Weights of a small mixture-of-experts language model, trained from scratch on English Wikipedia: 32 experts in each of 12 layers.
Below are experts of layer 10 (counted from 0) of a mixture-of-experts language model. Rows are named router (the router's row for the expert), gate (a neuron's input weights, with its number), up (a neuron's input weights, with its number), down (a neuron's output weights, with its number) and show model dimensions 256-319. Each number is 128 + 32 x the weight over its row's rms, rounded and kept within 0 to 255. Numbers have three digits each.
Before each expert's rows: a language model's description of what the expert responds to; "gets" lists some tokens that make up at least twice as much of what it gets as of all text. This comes from a sample of Wikipedia text that the model never trained on. Tokens count by the router's weight.

# expert 17
Pipe separators between numeric cells in sports and census tables, plus plural nouns like books, families, films.
gets: " |", "s", ";", ":", " film", " work"
router:097117118058163155136215162135149124155217195093101175138123206124080098076176081130211081172167125147157128145153092149145153108075109094100076165198118088161144094116111140141123168122093107
gate0:140116134103112093124173172076112132123145094104106143086119150152064122141077109130130194121198161054164155126148103140077134150103163172080188146117100106142127176139123159104132111050144150
up0:091114130089116085167169164136120141188092055152163121072126123208131141078124120167109122128131162130131138119145126109135108165106147125114151068148139101124164112135121168143150154115128095
down0:132179126159109149107111123132124107163122113157155108156136163135122145164090169146127145255087057145072135164097092155144110104061133121153070180170179182136150115113161087135128148178077075
gate1:116139106077132131180139066154169067060123154122078077121114133125151128077129075165102159126210105121132100131083090141098100099155116145206104136169136198131148106103068180124036121148104063
up1:116082157158074140072118169179129164137111100121189166100108153146114112154172162135151143122120095157121147099129145046149155164122169139050133116090112120088141130200114088125199168178153165
down1:127131158112126091123070148105141210099038120092117163171103148150154152090176153148112080036183169086087145147114085140176150108143148161176157083046140136150166097041196127112130150153102143
gate2:120124097159125168165098153111170150117140160110105120102156129085089080168159062204120113142155133098130131148081112074138146129122132129127158140187142166117142128204131149128131052090111131
up2:176191105064093175117165146155125059177139140149152166184042166111099105104124143128092119118164117138169116130128183121095137121118122065134132174142140119115141110116128130089145134111119132
down2:103154106142147092151106141115131089150112188114162080096114139124101109108121105130135095000161136115133137161169137118145128135189104105135074145122087061172109152172141145075097115127108149
gate3:175171136145179164149145116085181105117161132140126105114108148165165076151050145171112141129126105095135143139124126136115123148085119157132163157125098087142150128131116086105054111114117125
up3:140151138161083086178111098082098111142152136118164099157133137156155155119124141115158124148154107140140134131161145103139121149172127053154105112122144126122146123120087124129130122113148150
down3:136175159114130145123145141159104151107077093091144105071113109144129190153140120147138111000132127085084177158071121078162080121161089151161131135093097106153105122095131161115102178124122157
gate4:065121139079126120168157152098102078129128096107179133104086157088146114055126133143106102123127125124165126142181187152156133134096144104085124168073073182131147088107149140156153097106127159
up4:170112156136108090075142095163119148077132159115138085143205087183145116192150101133132160136086141136140141140096091115117107113133110141176143072151157106144144115119132148138109147127146128
down4:096143119129131096150125127138095139156122162115139103083092098129184125125146096135142104000164152157139138138169134151133108149213105139205093140121073162108155113089153090154093100136141119
gate5:100149095129103121177157111122136155046120148149112157103059153085115088113119085098138118147204153129147134129125154127127132117067120146115076102064110149169107116124100192157164081116143106
up5:102137105141092128151181163128127131101110152182133149078084166102129097113125075112157136167193153146120145088111165135099149095091125130105080073060116143175149107116104164151193045112138122
down5:139107153124095130109134122118085143098149143135133147181133188156131099120132102103157133255123092124153119127143148150145150126064139132092162124128174134110156136165114163136166112113138106
gate6:182208140164067123116020154068126114121107074160150159153155162144093149151157146153121123119143078124140143102162162104089119141104121130169165156186142078140125141088153095134132120106118136
up6:131138172191166117106155135156116107109161143169095128116129093148131086170122090169169125133169155114163077085119095159114180116138101134110138141139149121078141134135069089135144183187132106
down6:083120095152184101132084104136108150128113131097083103172102099115072113164112140076143081101157126141123152155076105116204104152155060146197184163158088170132150138114158085115081132124139139
gate7:132090188046128102146160135108115156115127161120112155140100167153114092138131138166161082148168134118118147149138181124081114146141143105084112120164060129145159143137111128105095142076119139
up7:159131160193114160104081142205171129106138125120116102144129123129142126104137119099121165125077096138123085116122133144108103149134137159111095053069158084102125141184096163134094116170158081
down7:154112112128097124158110087150150122174104144092187139094120120135145112139119159146154115052149117220134159076107099136094132132169138141158146169153065165131142088128129135161121077142061139
gate8:158129124089078137123135112119128145087162110140176119149121153094090167069070136113150141133058120188138145181150140105110153107123099129087119111134154152085115167157076094105180156106104074
up8:120117140048074122111188111079142190110139139129146129127096126108181127152082109129160089127096112094123124106075135088096154093139102103097158188115100123091132130167093153132074151061071085
down8:112151121136103157102088108132124150193158088124172144153198154151186137175122116137115120205133044119255115135148082108166158117119107055165138130072115171124158033115112115128148114121106125
gate9:096187093127121113118093137116122143109097138107112141129107127075078096104105132131077152130128108136146115189132167154174177139164153106168141131168106185135173113103109065095104152120101151
up9:147120082132077216111086128126079113120106085074151200159118171089111125140098121173061127117085113169116154143112149102061153068176171139108165171168101148130145132086157101126106088093081143
down9:120131154166084151098104130174130192189135106124122138161172122195097213075117148119109155255086086151154135148131113155144094093108153132117125181138162138113140131140112105103104090142083114
gate10:109096113171163067080096117199147171146144154126121151088136075163225128101163104131085178098155121099119168125065129122105104138140085147208108118167132086134123138106140121157067103183161107
up10:110164108114123132237158152048077128073086093149129145151158140058107162139105143060141160158083135135157123164189129123142128131131147128147056143109076156114100141101097055120143132116080144
down10:128065094099131129174158146120121202081107145099135117100087053093133184147157109098146098000140143127118099126134119132127067154144110092118158113108107169138067095100072142171132124156116145
gate11:169117092093120138206170143125137138140098125140130063123114092088083148152143122141062123117123141082169099148133127084162172136131108114199107174098126188126146111137148110064066125088184137
up11:185143135179164163091160085143165128135098191121135088117134087114142126168158169179108141143132196084124096099069100091110102126152146098155088145163110133147128137132111159034083146135195146
down11:096105164153074134119061165097143131155176169113070161136163163097134164095126111116164135016150072105106073167088094162176111109081174130142172175113205123138190150131113129141073168113078088
gate12:075157150136141143139137120084108142133095158086109132154056155089115120158148135165127145144194178097127089147040147165084141095127122086119121165109140156164132126121076149117102147107161154
up12:118111105178143113082104096116129113095083102117127126124174167157183084123135130112143107090154075118136152142101094164111118115119129173120200153083125068186167172121089103122117088121099099
down12:129115146146182171101172088130068199156113105127143123155116130118096148126175138077076155167175188132084087146089113128131158111150142163099127155138144162183233096096101167186154159093103177
gate13:145172162108110096119141149143104091145136122129101117131098145070075083163127119083124104117156127084152156149172171081151119178081162091093123117158112117109172145116096155101165143155098136
up13:154100061164156067151154127076070115139125138124170107146058123069065068108160139138110082127118128131150126138145085081083133121137120113122145121165118141104141140117125143091131166112089162
down13:125083127164116148133117174128051136159193138147161116071105119117140107126116124109157108235120075094175090166134060069201141090128177104066111083096168093114130141167118118118133204180117133
gate14:109128123137127120138097125070133140138112120057085178149180145128094119121090143123136090089103149172152127126139123142163169113130123174172171187141034157181118121115209129119139196129128196
up14:140013113165120184135232119195157119128144154098093139127068089128096159188119123052107095134224148088147107116108100112177116101106083232117128127109085147106137145087107110183131129156148149
down14:124130087061136117165154103123110143101091123098067106162153147153107144121071121176075122042116133145122188143114138220154152107101121147133174206122165178121071144177098145079143128139142112
gate15:113136145165162168180141183170155131154101116056054130149101136162104142115121143102126081131163087108144133131188135126137075096079086104114189171097086112135114066092122092140078097079139092
up15:077144163143177156192178133141111153144128115105076165143099133141088082120067201087151090148129143124133153097150159142184108073125101150090172154094134119134121097149124136053066120100084074
down15:141122147079070165167106127150139109180144092083077166165146145122115126222114179108158139255162049157127113134120148133136153129083146159151169109109123143116074119144114081107093114108122046
gate16:117178113045118155122153083164115179100155095128117080158188142147199158119132134134111143102134122140114255143109134127128112106141134107189173126105118121102107093075183130100115082122136142
up16:115106136090131120096044074109134093105136137154168164096108118113168081109121150137118156116135101179124173030108085133022167112160152175128103118124136096124083166147112161156166124116109174
down16:129129152104186108106124125122065124108191152139133166197142151133055089130128118137169149109125102139103106088127142194149148159092105079090091190163131137117118111099147145129133099127123089
gate17:113136175168148106144166075201143140089146158148101088096133114134159110146134155114033244135139195130041101072086121123107135164112140118143120184231145184125134163164105075161161099108115154
up17:143089060147077128181134171105149107133100125165141153135147158093074091141122077122171087139139060140185101112163149160102123166107131150116115141115101122149138090132133194094126167101151152
down17:175126129162188111110182146162120121142071155098146105103099118148116143162163136097057141004178166142096180136157129136112131087189118164109105119140057177096084127062133114135122095160133160
gate18:152070166128137178149145177210111100149127146121103134124114168085074167102247128132112146138194122113074122151108071156150091147121215139086133165168137122112105185141112119138103071109096110
up18:099158188059152098078092131132152129036084058154148181156128087171127151095066124142088113118107146152153132127113136114084158114171131186147126068123123147135155108131121178144121127147062167
down18:045170116152177124137094147140142116094123118116143108156162090058104130104117072058093131076123200140113179134101072157161097097149147157118139153183093160143126141084163164106134149112102160
gate19:103057171091110127141187126120133111083142111076143142128152160139124092083159100119114124108097127124109128175149116154083117081147096117138187137157105140083178102063103136139090090119046103
up19:191153090135168123130125079154108115106153126144118126136098178156090156129114109140142139117167089078158108147131148163076103119110134156174130178154099114139152146140106168116048129090158146
down19:153155173142126105159132103139162187156125167183107111104133115170145126161110152199143111138066148091119135196147087083158095171057102145088070137144170096101137175137138125110117144154145122
gate20:172158164140136081162163105164167169058171128157148140103138133084157105158078151048143158128141132042110135117126108093105140134148091107095109144121109109146128081127099155093108109109108111
up20:189074144165100156097117139122166154174176119213194086082133133079099124175140086113130171126130106162113112129106093075131123109126104081106079124165160089150135084133091126088158083139044073
down20:139157125145108122131166106101103092149233129138106215136144107079135165206087118096126188133193135121136126118128119133144163122143139130046119157121122125150136118132057158099122112137107069
gate21:090127140125106116145068167161135135113096148126144113103133132164138111035145171123133063134074119180074155147096133171111148131165108129181136120171128158180179155175131109178163138130107117
up21:128156120079153157139194094148158159139115159170126129154143133122155116115151152141134108157199117139154133167114112113143122168137186096099132117095121128070113132103155177078143111114095105
down21:080162104156214096093168101121110145082084126150124081108111116152172082150074145166072144126144117071141171069146129108158144119138128186091147068139077128142178123159120130135160133171157124
gate22:117115104135122083130122121124074190113141106078096114106212057111093121165085094092084187130176162139088112090142113194089152105144134112127163206107119138106160147148131146144131112101158168
up22:106113125097158098126192133155093184124166146111107105093156087083112045124104133127124186140152128154122147124101125122084140133129059207132109161126156131084127137077071153178074167133121162
down22:167112151140136105112126101134110191096127124167098128145170113122135134171151136100171149112133109107124101162168120111150109119121174187115145049054181151088178095115102161154158124120163131
gate23:131101158107142108136141165077126109193122131132133088122127155133133089165144144101136094114128124081122188145115108091172159161212129143119114073126101158163147077159159100089153151121081135
up23:124139081117106160146098090149116148137118138124119114126143087141097171092129074158130140097138158189155162111124100155102084140082097124101191178086139164138063118173188109138144127091139149
down23:112136133098157102123134083199098148117110117119100093105111128132147111100126080103110161225089133137103165111143105157116105116108114151121135157097096139130126136082099160135102136080116130
gate24:044106091097131156092119103117092101100098130112130118116115186061168072143133043136067183107171086145162180156082071124119109138124089148216153095127106138166119102079124107137096129079122108
up24:186156146143107088145083162123124170115132111154085192115149091141113142170103162099141101118159124081118125160169188153157102172119131132109110185121109096127119123193166161079123135150140104
down24:136142096170167139182153147136157135129190171117152129149080094129098078103172125159149014101118178073131081135184136086172144150065108157068113099084093146061132175113201113125169164118125116
gate25:132155161097174186133177207139087149166122072187138114123160133162100157179187135151134128140104150119158124175154111115122132108153113120191141142157120148124146117121127088124156093105139136
up25:154107122114107128150195120060079140092122121224149119140074127118150098131059138087146132113165134074149132087107125201148182105157112106131172125118124247078119111140100114104147123142153111
down25:134177158123101113122129143130158124179153087186122206074098104171144122101093104135134166201096118064149136095148122145065102144167186071123083145188106126126134198178099101132156102100186068
gate26:151131153137128117092130124105136218172111125098152170105117136133161120206148070104095132099120111137116149043128108114118140056175106121081152152066104070115171097166112106092145083088109088
up26:153120115141086185116082132162100132170117122149154164131115186143160123137143073108110096159121095164091128073136130097081132091114140112107166189140125127165164101131085141116152086099087094
down26:113108082186161163126153107134088076126125136143120160189150095118134126125084125092134161000166136165096107091122143176162150060125086105140165164126100176143067067074067146126093138130063130
gate27:150110148130097135173105124123122136120120135106080148100111158138111139098065154162052088131112095129121167138104152126165122111139177106143181216171107201156162142113129100085129117051087199
up27:145099150202116100071134175196097055129122150142155124093103147116136089106164101115091130142116138140109064177124125116123126163122151113115076119165146131161156139065131132196159134150157190
down27:110088110185115110107076123118152149078137188122113097122079081139115143079143165149108123042103111159158134186130121145144151149159114134157137131089113109147125095104145094133117200148200137
gate28:132130124115159066081146163123108091117114139210138154109080161184109196081109130193130098114119151153145134145124113142156132147106086142105128095139106129109148142157108153147112209132103127
up28:154190124111132122064101093176094107185123102144109125145227187141139154117127121127108095136116123189123105144161155121092087078126111128117134144149144112102096124196108173122115135161088142
down28:178121147212121122126141142123095043185148126151134150149152156104080103125141158075163075138109163105059050080144127102134181133147107108147096120107199153125126082124094190127093111102094088
gate29:150188139059163152152138125117155121119105113096119125116150138135116125126071085085129117137202146140152122095120174150157143124123107143134136125121162159100137111091131132174144009152145101
up29:152139121130118154162133140138102151141126096143188131127096177145128133129140149175133139167095155167138107128148121077157171168128164125101091083075146129129179101117134170168147147118098168
down29:114163110110136096099158120137141130100057115109081175077118138135163130119117117130164099136120189116155125109075167112142092140138155158152139098110163172164188156124193101099128103135108090
gate30:096130186083153066127115081139115140118153088120098047112156115191126111138205061113115158138086132165134141131105128107086137078142141149152146075129123124145125155125144127168146105144104129
up30:131118093134135139111131109151198129174124145181133132156137083113119106106125116117076162135138107096173157138092118150084114164124106123139081096105108087138090149120121144117100076113029155
down30:151113101165099157090141114103134171214121072069111163160082158118120103140163132160129128255128133109183164160172117106137130169132208108145142120156109078113206135186144118096109095121126134
gate31:145120114113135169103067141093135114085133108099109132194090140150126176124097131153069081120146150153117156144072120104112125141142120200142098088107140133106139153086135126141108166137095126
up31:141111131146135088102122138146114123135095097075105181102142123063131164128064140111130169108096170087085162154089101104136118199144152102157164104136171104145113149152186133145149044141133137
down31:131184141078156165076144127182149036201143105133122086094134160160161122165168111132095141165179141032197136140141113111181165100157108134152090148142151139140155097171127144124154119126134121